Experts of a small language model.
Size: 11 layers, width 128, vocabulary 4096, 36.2M parameters.
Experts: 64 experts in each of 11 layers, 128 SwiGLU neurons an expert, 2 picks a token, a softmax router.
Training: a variant of SOAP for the experts, 564M tokens, 8602 steps.
Below are experts of layer 7 (counted from 0) of a mixture-of-experts language model. Rows are named router (the router's row for the expert) and show model dimensions 0-127. Each number is 128 + 32 x the weight over its row's rms, rounded and kept within 0 to 255.
Before each expert's rows: "comes before" lists some tokens at least twice as common just after its tokens as in all text. This comes from a sample of Wikipedia text that the model never trained on. Tokens count by the router's weight.

# expert 63
comes before: " the", " a", " his", " its", " her", " this"
router [ 89 111 136 140 112 180 132  67 154 143 108 145  58 157  82 130 145 141 104 134 184 143 144 103  96 125 122 105 169 150 137 125 151  94 100 133 143 123  94  88  93 149 138 159 140 101 130 104 134  96 107 147 126 124 106 152 130 185 134 132 166  92  97 143 152 138 134 123 168 124 107 154 184 113 105 130  89 148 120 127  97 117 120 130 171 125 185 171  96 125 117 102  48 100 200 127 151  79 119 128 169 119 156  76 141  84 172 130 108  61 133 203  75 147 119  92  92 119  86 119 119 153  91 118 131  50 166  18]

# expert 51
comes before: " |", ",", "z", " (", ";", "i"
router [144 123  99 156 158 143  92  66 127 102 113  63 186 123 174  85 162 197 114 142 134 140 189 127 145 168 143  89 170 113 193 155 136 136  94 160 127  77 103 138 121 170  97 142 161  81 109 110 125 128 122  74  99 202 170 180 134 127 154 188  56 192 155 104 162 100 128 120  85 125  84  75 145 160 120 130 103 114 118  95 132 157 159 160 109 119 167 153  85 125 127 127 150  93 118 105 108 132  99 176 165 166 139 138  93 126 168 157 120 119 185  84  84 136 118 136 102  77 146 143 155  97 164 168 105 127 133 134]

# expert 12
comes before: " the", " a", " be", " his", " least", " its"
router [169 124 124 174 117 173 142  49  84 118 176 180  86 145  67 140 182 119  71 165 128 107 165 183  67 110 166 106 115 129 153 133 153 142  68  99 142 129  58 123 123 145 148 121 105  94 134  78 178 139  95  92  94  77 142 156  90 151 117 109 148 169 133 134 151 138  90 100 143 151 167 168 164 144 104 137 117 107 112 167 142 110 162 116 160 128 197 161 126 151 120 159  83 174 177  96 146  87 129 139 158 112 148 109 114 143 115  91 156 156 129 181 112 137 111 111 155 171 151 177 139 169  81 126 159  92 137  60]

# expert 30
comes before: ":", " of", "s:", "P", ")", "°"
router [129 170 111  90 164 145  94 146 147  73 117 170 149 159 134 102 134 129 149  96 107 120  57 115 154 117 164 157 111 134  78 119 101 151 136 133 157 121 136  95 128  70 130 151 134 151 125 114 134  93 175 182 165 137 147  79 201 123 113 118 140 164 129 126 100 154 107 143 159 179 155 143  67 138 179 147 180 106 145 183  97 119 167  84 140  92 112  82 157 134 128 121 172  96 126 125 104  55 157 155 166 125  95 113  88 172 107  89 100 163 126 148 158 184 188 115 117 169 191 173 121 177 132  73 158 147 196 160]

# expert 28
comes before: " the", " and", " he", " a", " but", " it"
router [106  90 125 146 134 148 144 156 163 147 170  52  71 110  72 150  57 119 143 155  96 120 130 116  74 102 122  99 135 136 105  92 136 126  68  99 128 126 148 143 100 120 116 135 119  91 148  66  93 117 113 125  90 173 114 138 119 160 142 133 143  74  73 171 109 187  81 128 124 107 136 124 154 116  92 101 129 156  61 149 139 166 104 142 113 125 136 173 118 172 120 119  37 101 138 102 153 119 202 136 118 162 140  50 152  99 129 201 105 117 116 150 154 165 126 122  90 135  82 102  66 126 137  81  72  93 131 148]

# expert 43
comes before: " of", " and", " in", " are", " were", " to"
router [115 102 174 175  62 104  75  97 127 171 133  38 155  61 164 116  93 118 184 149  95 112 150 137 121 147 113  85  79 153 154  94 137 132  86 148 139 119 131 110 155  93  72  84 115 142 138 169 119 123 122 177 121  67 126  88  96  99  91  93 126 164 149 156 165 109  90 124 161 107 194  47 179 115 129 105 131 122 155 149 122 174 156 117  95  88 110  53  84 154 111 135 134 109  90 104 103 144 141 137 129 137  93 110  95 159 113  91 184 123 117 115  79 142  94 109  93 110 128 129 163 133  91 130 178 100 105 149]

# expert 11
comes before: "\n", " |", ":", " by", "s", " by:"
router [109 114 138 150 157 130 117  76 123  54 108  64 161 153  62 131 108 120 148 162 146 176  61  83  83 104 116 141  95  74 113 138 114 108 151 131  99 179 139 127 118 175 165 175 124 187 115 166 130  74 169 107 156 134  92 134  91 134 143 147 136 137 118  77  95 110 170 147 100 139 180 130  97 105 196 178 139 134 134 182 109  99 136 101 103 155  90 179 103 102 141 157 122 119 115  74 123 140 185 123 110 110  86 151 129 109 123 129 120 147 175  61 123 164  50 120 148 143 130 153 143 134  86  99 144  66  82 144]

# expert 52
comes before: " |", ")", "C", "A", "P", "I"
router [ 99 122  82 146 192 125  63 156  68  94 151 139 162 129 110  89 146 101 129 131 164 134  99  93  84 190 159 146  60 123 133 147  94  92 189 122  86 128 140 122 116 125 165 106 135 109 133 172  99 136 114 168 150 177 151 135 153 105 108 144 155 203 127 116  89 118  52 139 121 153 131 168 162 132 101  98 178  75 167 118 180 107 123 108  89 164  88 111 183 180 144 110 133 155 147  96 148 123 118  99 161 121 159 181 119 153  78  80  99 123 114 110 213 124  97 142 179 120 129 135 124 147 151  99 149 155  75 109]

# expert 46
comes before: " |", " than", "%", ".0", ";", ".4"
router [118 169 140 111 139 140 119 139  93 123 101 177 158  92 157 115 136 109  96 110 128 166  89 179  99  82 140 111 108 140 163 172 156 178 107 140 138 117 126 173 143 101 174 170 174 162  77 202 105 169 125 138 170 135 111  93 106 140 134 132  67 132 116 195  50 167 196  68 121  96 103 119  96  80 143 146 148 140 149 199 164 169 131 139 125  89 135 109 154  93 176 166 109 163 110 104 139 100 162 165  68 142 113 179 184 134 121  92 120 145 170  95 153 144 169 123 150 125 175 157 120 104 115 104 151 116 180 116]

# expert 5
comes before: " of", ".", ",", " in", " and", "s"
router [174 113 138 167 120 162 133 126 141  74 105 120 163 199 144 130 133 168 158 100 100 148 102 156 186  93 121 160  52 149 154 133  73 171  99 157 134 126 131  78 184 124 169 132 142  98 134 125 138 138 156 125 145 132 107 159 174 156 122  91 145 179 111 124 127 108 124 125  74  98  77 129 108 129 145  91 158 169 139 134 102 114  85 117 152 146 152 190  80 197 188  97  97  76 115 136 159 157  97 144 140 145 120 100  65 148 128 111 147  94 131 119 120 156 114  61 114 111 147 241  68 126 162  96 143 142 126 102]

# expert 20
comes before: "ated", "ed", "ation", "ate", "ent", "ing"
router [180  96 178 100 123 145  77 117 105 172 133 133 114 103 100 179 156  96 139 132 109  65 148  41  87 131 134 128 142 127 169 103 119 106 168 185  93 114 153  96  87 150 153 123 175 149 173 145  63  95 141  98 132 147 100 148 163 110  98 137 112  92 141 163 139  98 101 130 179 128 141 123 128  83 111  96 124 159  51 112  95 118 133  94 130 164  46 164 180  99  98 136 164 164 118 155  74 153 135 142 118 117 126 159 104 192 150 188 129 112 159 135 125 100 137 168 148 153 185  97 169 122 191 128 108  97 166 147]

# expert 21
comes before: "-", "|", "\n", "The", "===", "=="
router [118  91 136 161  44 106 160 156 109  67  83 167 131 139  88 153 137 163  70  94  99 152  86 111 165 146 140  85 135 123  25 143 159 109 135 157 139 102  77 174 136 176 112 128 102 106 160 147 141 132 145 123 160 104 151 163 186 110 133 152  93 223 135 146  97 150 133 159 114  97 145 126 127 137  97 144 128 147 132 153 109 113 122 126 101 131 125  94 165 176 141 170 127  62 180 149 171 144 100  99 173 165  69  97 166 173 103 175 113 131 115 141 107 151 123 172 127 141 129  99 139 167  90 113 129  76  70 139]

# expert 19
comes before: "\n", " The", " In", " 1;", " Green", " A"
router [ 85 114 118 190 132  97 160 128 146 134 102 128  87  83 113  72 140 117  78 110 138 151 134 154 161 126 109 152 153  36 131 132 158 159 127 130 145 117 122  80 152 125 139 127 173  99 124 139  89 180 115 116 126 150 136  91 101  92 131 182 155 103 164 158  76 135  74 183 171 119 166 131 135 129 142 130 127 128  74  88 116 154 101 141 111 104 119 146  93 148 158 154  62  62 104 130 170 177 162 162 121 120 142  85 141 183 131  79  70 176  89  72 146 141 172 171 152  96  85 108 107  84 159  78 110  90  79 153]

# expert 17
comes before: " |", ",", "i", "ia", "a", " City"
router [197 110 119 126 184 167  92 142 106  81  84 105 155  44 139  87 193  99  85  91 127 119 129 158 177 131  68 136 156 138 177  85 100 177  91  81 159  93 151 183 125 135 145 103 106  89 132 126  89 155 120 172 108 117 148 125 143 114 123 110  59 123 130 128 149 119 146 138  84 172 117 108 156 148 144  90 126  95 117 128 127 170 132 172 112 162 129  85 138  54  77 153 112 117 144 142 144 139  68 133 148 203 132 154 126 147 145 146 132 112 120 166 159 106 116  99 160 109 114 152 147 179 203 173  95 157  94 101]

# expert 50
comes before: " to", " in", " by", " the", " on", " with"
router [154  94 183 153 111 114 141 132  94 150 108  73  93 126 119  85 140 124 160 122 135 149 156 151  96  93 128 183 161 172 111 104 163  91 107 110 161 137 165  98 100  92  90 133  99 104 123 119 126 133 123 103 125 167 146  97 173 144 108 116 163 179 107 104 188 107 122 116 102 112 122 121  94 132 136 118  66 133 130 152  95 122  94 111  97 104  84 154 100  83  92  99  74 134 214  98 169 143 182 143 176  98 142  45 110 136 171 142  79  72 188 124 124 163 161  91  81 126 128 189 127 178 115 150 131  41 132 125]

# expert 26
comes before: "\n", " ", " 0", " 1", " 2", " 6"
router [157 120 110 144 141 131 131  78 121  52  92 123 115 115 127 149  82 120 183  87 159 166  97 141 159 188  81 158 126 127 103 118  92 161 134 133 150 103 109 173 152 160 105 118 163  81 105 119 144 139  81 147  90 178 186 153 126 177 123 191 153 148  94 128 111 129 158 196 143 107 116 132 183 142 110 164 126 186 139 121 144 158 115 116 156  71 169  81 154 160 102 173 104  84 149 117 181 165 110 154 156 188 193 173 147 114 143 107  54 145 142  90 150  95 158 121 148  90 171  87  97 120  83 148 142 109 131 121]

# expert 54
comes before: "\n", " The", " He", " In", " It", " This"
router [152 106 152  62 115  97 158 116 137  56 134  69 119 174 111 157 165 127 184  81  91  97 163 146 135 173 134 124  87 121  91 144 170 170 133 219 113 138  86 159 122 154 158 114 164 121 161 142 119 119 106 176 100 184 111  89 112  81 131 102  61 173 104 155  96 186 108 130 120 110 121 153 163 152 123 101 146 185 162 150  83 153  99 152 142 136 154 151 124 140 142 142  60  86 145 135 154 136 113 110 143 107 173  93 152 182 128 133 167 119 125 122 175 158 142 155  76 133 166  92 144 138 179 108  82  73  97 124]

# expert 23
comes before: " |", "%", "th", "00", "5", " m"
router [110 103 170 129 152  97 120  64 119  94 138 149 180 105 110 131  99 119  97 166 158  76 114 109 162  82 187 171  66  76 160 114 123 119 148 107 163 150 108 170 135 124  98  99 157 157 117 130 153 169 148 188 113  79 154 151  80 126 100  87 174 119  79 139 138 142 144 108  85 107 149  85 139 137 171 165  92 150 136 124 143  93 116  88 163 114 115 179 191 139 120  83  89 142 174 180  95 114 130 127 101  83 147 114 113 148 122 206 167  96 184 135 149 173 155 156 100 174 166 110 117 173 170 192 154 120 123 142]

# expert 42
comes before: "ing", "ed", "s", "es", "e", "ance"
router [ 79 165 140  99  97 100 161 137 134 168  91 151  89 159 131  87 142 103 146 167 122 162  97 133 139 121  72  75 159 162 115 128 134 108 150 152 130 138 159 104 129 158  77  79 157 124 136 110 122 115 152  88 128 213  69 148 108 127 104 103 122  96 190 175 109 110 136 141 197 125 107 150 112 139 138 147 174 139  97 162 168 170 117 114 132 117  58 188 202  73 170 135 147 164 143  81  85 136 177 114 115 145 145 176 127 136 175 121 155 121  98 158 139 182 158  91 118 164 110 187 151 116  85 147  97  92  72 133]

# expert 49
comes before: " of", ".", ",", "'s", " and", "s"
router [179 117 135 164 125 117 154 153 163  69 134 182 112 142  92 118 139 136 158 134 180  55 164 111  96 126 148 147 114 128  87 149 135 191 140 126 105  98 138 150  81 102 110  97 117 126 119  92 148  97 147  86 147  76 194 152 128 167 107 150 139 160  42  84  84  91 116  91  29 101 178 170 137  70 105 140 195 126 138 106 130 184 184 123 146 114 116 135 102 159 127  58 176 117 118 146 133 160 140 128 123 112 107 128  75 155 114 102 105 148 113 113 139 134 101  98 104 134 154 164 180 113 118  97 154 155  87 152]

# expert 3
comes before: " |", ";", "|", "|---|---|---|---", "|---|---|---|---|---|---|", " medal"
router [154 181  53 133 125 150  84 133  89  73 153 120 156 191 147 149 141 110 106  97 135 141 105  67 123  81 123 150 113 127 167 164  89 126 188 151  84 165 137 104 125 119  55  87 100  81 149 132  84 176 135  91 128 130 126 116  76 118 141 164 132 145  81 146 110  88  77 148 176 132 146 135 129  88 146 106 144 114 178 171 115 152  96 104 143 128 121 129 189 119 197 181 128 104 112  78 189 137  85 121  95 113 107 162 104 129 125 147 141 151 156 175 164 129 170 142 145 199 158 104 108  60  85 132 142 155 134 125]

# expert 6
comes before: " |", "5", "7", " 201", "8", "9"
router [142 106 137  92 134 102 112 126  89  88 114 150 122 114 163 176 133 154 141 161 116 134  93 113 160 104 151 126 161 120 102 148 128 176  69 101  70 128  88 134  90 188  90 187 112 139 123 152 153 163 159  85  85 157 120 175 177  98 145 138 150 155  79 146 116 121 172  92 101  97 158  96  99 157 150 195 133 149 158  68 177 134 135 115 125 160 146  86 158 146 125 118 114 117 110 186  81 141 131 158 204 121 142 119 160 136 112 154 186 119  73  96 146 157 187 150 176  71 139 143 166 177 106 144 106  73 114  60]

# expert 8
comes before: " |", "\n", ",", ".", " was", ":"
router [135 106  84  91 144 177 139 153  96  94 151 200 191 138 147  78 176 156 143 162 126 123  98 137 191 139 171 112 133 111 132 166  26 148  71 151 132 141 111 102 125 169 118  72  99  90 173 157 117 164 120 135 148 134 147 185  86  77 169 145 178 183 138 110  75 139 193 140  97 120 144 163  93 182 166 107 125 125 149 135 112 164  95 118 158 141 158 153 130 141 118 109  91 163 107 119 143 132 124 173 197 115 150 118 107 168  97 148 143 162 117  99 105 158 157 187 127 101 154 142 133 150 106  77 121 132 102  91]